Below are experts of layer 10 (counted from 0) of a mixture-of-experts language model. Rows are named router (the router's row for the expert), gate (a neuron's input weights, with its number), up (a neuron's input weights, with its number) and show model dimensions 240-279. Each number is 500 + 50 x the weight over its row's rms, rounded and kept within 0 to 999. Numbers have three digits each.
After each expert's rows: "gets" lists some tokens that make up at least twice as much of what it gets as of all text. This comes from a sample of Wikipedia text that the model never trained on. Tokens count by the router's weight.

# expert 2
router:491557484556444556379546487559493593435518378525595522402430468460416531499467436496485566485480573553495437528508424491
gate0:488492526502581554441437517490464533367458418495515402468596521629481495487473503480547464472434458533604508506445516593
up0:606524437425483579533552489534499542521443392394616422554503498475550473478454433451523498478496437494433462564480434492
gate1:478443491464510525467543418565444485472540495495506505425414555434481524456531553486478406526544417512550482585556503471
up1:604536563535565553531422478486513420474553450415466484485581460525482543525466506513456571431385469497505503485503448580
gate2:557519554495557487561486520420506509491454531449532507548538492481428452462521521426468540524522466502431465516555458573
up2:406506563510520500514464501493427510404549637526518526503584522552556477572495536414495493483542392513496613406573500452
gate3:493495504462548382520514465527449581415551557541413563502471570484469557438442467469429715470527506446474538576503418506
up3:549534486584470444550581453415449557492501471524554565527528523432495474407453462551406478513496507496496622524502454465
gate4:566516475475516524508527546432501579425542290598509605497477495483427568539508443484412581477444569572457463548569494471
up4:438387400465437550490560522438484440483572518518485517439500499501458456471518438477405507544459467493452532443507470572
gate5:493504484510505470428503507557452629479557432532599545516538508464491511506475414471557518464553614475540441433506499446
up5:495502542511553466510475510518506518491545410461437538499406409441485546550506493391553607571491540408496482473592452449
gate6:451533614542526495427459573486397462460530501544480409608535417570475419504463429384504567504537523550395467515541456551
up6:542524435525489584592521464478520531518521611500552523450571544485423484524515565559492496536546494503475526530473479479
gate7:447540628510451498481542554553464528601450591550441596373503435422446499475521511455530488441517561467458471374498605482
up7:553419432540524521467405449583526512505531420423474592478544540454447524572531524479470513537498430527498488505466494419
gate8:501553500473453412476483570526547563546440409555507435471499499531499538489485506522485594490453657452485481606500509458
up8:450471423521507512434574513542475558510576362546454452521538534489558484559544494481448566487510573539515492514510450495
gets: " |", "3", "4", "6", "r", "–"

# expert 3
router:572574563540617496525487569465478559454567545503491444475491469488512477486570497481556483558501440518465502468575491485
gate0:482502484465503424510398565531405463503502490523482480559533475498573368466471440530527523553475559363548479490503497469
up0:487484572558577467518547431420492563466495413479547505545549619493479492510554438486530481523509494483529424552462522562
gate1:532430576596428493523463534376531550513512343553477470526514520521522433487507507385454516500560396460432470562528479476
up1:530595495509460558552595479410494636462469440495510514464529528514401581470448568500460518530457462497403457528556488500
gate2:579493448385526511522420483433466482577492518474516461499438540438452497448565469484512553478516589511473623491502519522
up2:487543525479535476483515515621481522419433558514473621386486537505386497478472480587496414441524489566439543557420462516
gate3:508423502530601462533485540465504491477516393524504506485567426530515541509565479504530450500467477463564541565520439564
up3:514498501497554519514497515502510531462591514513530469478520535502462586493413496515472464428473466517516512525474556496
gate4:500495380454515584520442460492500460563494512487507451516476441526509571504472515563588432629534488508485519450576416417
up4:509577487507516522543476528475582551595497488511567474512564442531412449605596594538453489491529500429461549469534520533
gate5:603479503437501547496519573454464468462476477504473427468516464564538375462509526447524519491444490506513522490581435515
up5:555455464427485592541511514475462526545401453534427476396510475522577491498550459563493516518493521542524551465521495486
gate6:511549493566549449478510498500462556474408457435502637437537504515555492481493500496472491530396414571467567516459354464
up6:553457505515487459545439395486434467509550547457476459550517474506597551419653486498478485450565627508560525544432456561
gate7:465480496480434455493473559586513535492361427470527591544467580462561561561485440498531523600365476483486555532436499542
up7:485599500438547492518519524521463378448519465517451547476455573561520571563495394498491543496622539431542530422547535499
gate8:497509430512429584368513463538440439507502465570470559563549490501525437447530567522533512407515433374473471461568456542
up8:509471503384391482457466537467542523477479621500535580573511418450458490513430501484546476479352484436514516479494385502
gets: " ", "1", "2", "0", "\n", "9"

# expert 13
router:459394475570380508448521531508470613523539480572493521517431514516565566542567490429505542457523530473533575479519514494
gate0:509437492592488498539432514550477545559450481560467504562500491489639523507503465503582514502490474546487428460536513569
up0:540454493500595478575465603485548479451510555541464485436518531532476471440385421525541417443431575450509478579592461472
gate1:480475507513524542600498517532561574474519484505512546505421425526541506462502595557556554457470566479454557531488507511
up1:496569527460467407512452500513545514507513470493451552579526526493444409500525463477477384443474506515531504460492575523
gate2:444482528473527447488558503516595619526531502502536538487494597561474541548475553527405492482495381478447509555493523383
up2:522429452449446524444532510571410507495525462461578595421474556498529473526458463535598547553422493526522469522500459420
gate3:466441470460460552482422385512450612568554509544518528411498502560491453459489507446521447482557432503551482547538431494
up3:482511526541456478553530550534548459548549546580413531552460553508483471614441483564500496451394545509493490565547499479
gate4:462516576495493472468506385456457455424495464533529384511504528482558510455492474432533530528522528536484395434519451559
up4:521532532517495538459520571468408423433558480510564555590439494498560485528495455435534518496497451513514494454564425462
gate5:458507507546491540489450550386496466567512536566491517482523468462491483548583393466437526511622510454468480506542435502
up5:544506521529534452537549418450436551414461513426587540510511582564471599523503527491496424551405504465517456530466530418
gate6:493498491562503483534509455599476512523492516500427473512558450495526480579442415477464478534558575510483423440435508556
up6:464496487450473421536546530495484514508447504472503468518554493589453551532506401483599490463501486441547497527583488498
gate7:525473488476547470579487595488494496469543450399531469472474559454519495525524481498400459457441572515487513513538475492
up7:449539538524413451585501533566537547590570455484471490399437422590551459425601612551472486556494622517447567506426458502
gate8:536507543471443544492496673566363505552498533560606476529486488467531495508498449448516555551565536602429541486587515464
up8:521544529567535522510480519429477514512534556512439421533503523593416538576562565475465489515494546533531398456507490452
gets: " the", " and", " a", " to", ",", " of"

# expert 10
router:527446495534497503528463633488412577488446522514424476464568602506504555564419571534494528473491464525589552532550578432
gate0:539495505465452508501504494469515560488405578498501525478493488437613498544563521481446542476516456571493601473504566447
up0:442591401469541486493409509548483526520554517467620518569477460453450434430471429472508553446500517398474361460540448513
gate1:530433577429426557524464528487451512487506519593532508400501454487490610522505440505509435494482474539434552490421450567
up1:508502450434473534407444444576536468467557458514470476435448565504439507535524528462415430507488541522490531596475478487
gate2:501503588482490499401407579541455460489489498508498517521611544552470472627453568586481501501566532535406575450431597404
up2:487545504558512574519405526452458377527431464451489545482481550567544449452527430543515445452494446557542530471596422525
gate3:504504468480567463388421413413458483496488568517468422465501527556464504478614522453465513549499523519395537314567489476
up3:490495409487486481560431545591425538462484546499531497462541510430431592523584596480537430516579586509541533550467507397
gate4:577425395509471529539530511428451527448487427503459489520621548469522566485480419441503554494554520456552469454491423511
up4:499449395450515549475482538436496480502543527509481411505529530489418510551548482385480450534534483537487541460492567486
gate5:445514541499567514517488593573557440520488444429468502541544475508477517482519472512473442473538446565505476556464490536
up5:513420466546394494527470533500464462477574514535508538606498507405470601592531399582419467592504520506553391547510424474
gate6:490537505466573525490530482475508449397398516345552560468577448445524570526498545503548488514531433493496521527595417416
up6:558507429502483460642474532489533510449566568430537490549583503530477439441486474520548487384480503526584533513465543477
gate7:526471495486444510479399532487490445619487561530494420435455523514482494461498478539542547472445480568493585489488529528
up7:453557535489593577570447524449506457519508520435410468512504528430602539602428568444485514547504444505545459493528500508
gate8:504516492483568422461487566443497473607491444466477455518526559532614503506544412528572575530433560483556574452521499509
up8:535459556506510500470559591451586497550439471496477526471460601511498520571545429417542563572431471548449455452457497523
gets: ".", "s", "ed", " the", "==", "ing"

# expert 0
router:480532438543498442531528465485498488580475488488464576516420481577506488476465545382523491515517457538571442486543548502
gate0:530469497538505466488503489496477453536423556559474494508497464463518496446449475500524440541543520504484494534486505530
up0:525445467523537567560456463533436489595440533553435496539445450551547553486470466533446520545582514626592518507521474527
gate1:468488530515478516486533551519491482580515461672570457521492482473476456553540565499493523407580480472542497580522554505
up1:557447453542474585425455453502490559510499439488451547453432565539431456486478491458521624529492443535470515538441594424
gate2:474509597438497532512541492593596487550506485525511480432506577493534562584459458372452457543479501479626452559400457433
up2:531452513454535481457551519530490434459530547464515506429446514525421461563491457485539466481426503467499468574512430498
gate3:611476400575486481651442536521379531528544513511485594512477465532482473560439614495421479465507428444397479394521502509
up3:565521459396611466428451546416610485537414468480572537504489465494514517521443448472477523493525484470479494569497440490
gate4:542565466466575555479507511550531355494486410461457534560400541411517511444520383574569431547536547506467502486489421404
up4:596468510476536499580507517494417386475526549435538409491460411530564467474488547556434532478523525483574524490441469444
gate5:461446503500484442477531526582550440497451387487494622529590535486528455529521454600491463501497461520568512544525472398
up5:455547490509477436537525450464564494562456468530535571566536520574467502542423630512483500482458556479497408427536520468
gate6:567510497563567473558456536443510481581469512500454501464474478503536614506424566533530527409527518567534392495460567543
up6:553449493486460520458509401528588483568512483465540510478547443553484612534572493432497489380447502461551587537536500446
gate7:507505539505503552493467505473427452587466476538476467515460595461562496438508561498503508503528511527499491428548508492
up7:421513388542545463562497535500557466438451596471437523507565558542499450507473616396442531518458465536479468476479453468
gate8:522421442507552406497416507435508446573530505519391479455504556528534473480511510423506452565478411474474505546565559480
up8:578506475516576502429496517477522514493506548471559448465478501508498492525508520531519553519461439586524449429540461471
gets: ",", "\n", ".", " |", " (", "-"

# expert 1
router:535636549572502518460415468459506511490542537581500495477475445604528451430507543452463610530471467478504490439507534485
gate0:450509472509469567494459485558472501498401488525552600539501499537435468458506534476557563448489545498517504599544503565
up0:522555450498514454489472510561560478492476503508520433523498486524462558469618486397546488504452591448475468500493487492
gate1:503457468427552565506541487509564459477530430428383484439466372556452386505490524533604483379426422535528619502543444575
up1:534443576497496462579532443452526517516528510529521470595495563429528464533489590599553508621533584481482448450496396481
gate2:547542421520562499475381488408410603548446462554427533477548444476397477462507449486442506442478577542464528506489435534
up2:494505477417432404429554524516450440538493445514379537577527511483566516509413525475427528534430437569508569427514486501
gate3:507503546556385575580479567448526512499557527494450522419456570563518452526413484431457593503512528495398559546499532460
up3:482490547526545494553525547471555467437546509456482411490482449466507419541538503521482489514437572408462509551513488447
gate4:417571553532509523418504475523486579498531524589490425490529470531431521422471538465481563433512507509492572529560543503
up4:536510603517528465545442456556555529453509461525494479601433477466511497524473541498563602452453464565434449470496523499
gate5:584523489496598502496567564441484519435568544507544555481639557490458541478543397505483556555535569611450534480528565467
up5:526486491433445499535560453546541571471559418538501605487454606556532454495442499521456536552532444482546466534489465482
gate6:529540593519488492450495509406538494466518543553516512476470574465557473564489510591482529512467487488575533469437558486
up6:444495488497391504478444593565458590594484463578438419499488461469495496565557508469529519400536528463501590509479490507
gate7:516568504485555444466518533481477560591550471411497492545505484645477453526570446586596497480482458529473569483521405570
up7:510507489537475482426497489495589485462469426580566508548474459555515525478512443518441558423477609399463511561464547553
gate8:535554468461507508557547533511647525520463494465568581477444412518479390520445518480485562413581440433525558455511509534
up8:520577478470520586553533510568562559432527538471561495527512514558533524499389450571488485435500482508607536468548469525
gets: " of", " |", " in", ":", " (", " the"

# expert 11
router:445432502557413469458451479495497459581560550448492493507409452570496500446517545461437544502448542448608497418453547536
gate0:487447444400464526556592469454444416518553473395518481538424507553573402517473382398468516526539512501597549569459358397
up0:483451466514477550564438503569473515476417564489533450536573432425442531564425520580526571433482508500567431456452414416
gate1:489471497578454551498482555461487545539439444543485488516577542512512466521541589622484523458470485487572505482418438488
up1:462428536530480466599533569455510399588549458535414480509593518494486470499543474555531590507543584461451479462525547556
gate2:460499475537512449444380498514554546507473405548442576550489549480533464513514565530546493515461577583450473537598422508
up2:498556467533480522448479512488517533497545517490421468579491500548534506541489552513465552549538577497622442486510463581
gate3:506448527506549486495528496478533520593506513481430597433454433551532447548474486424522498521456449406456502465539506484
up3:557533433477487443410519510416438511499499536524496529505447450497475460456422525515537460497586475419447476625450509520
gate4:538541501513489534402513513536547448574461483542515512410548391501387616478477424510459476522448416418455484520428440445
up4:477533594499427486467469454602437630480472569548429489489535505504434458516447525508523443503433499435480453567546484414
gate5:457498528509481461507499494579542472463557482452608570545479434497557466545472544533532620581447508449492542508478587472
up5:473417526563498458422523524447578533494460438570509482483493621516618489534478525518480573538515397451516497473483529559
gate6:544466470590501480512439534560404565506512463512567514489619579495569540465590492519553573534455544562410534496460484508
up6:536462463499481513583510432507503607480410487434489461541467476493510487551554433437527613562465439576511495456517450421
gate7:451512555524539513485509508532565486383531529454560531488565482542518431513564568486420518470489419473595377514483478556
up7:586460548434530499546502563460510488559480548504431528440416544457514555560508479388480560507480541506575485445507503397
gate8:423444619585491417536582502640461421516425530450450554483466424495492501517492599380420521481468610519581513487461570539
up8:402522524447653522516419574527548512462553516500520448466429501530477474522489573508552482578541424575499579525539561442
gets: " |", ",", " and", ")", "s", ";"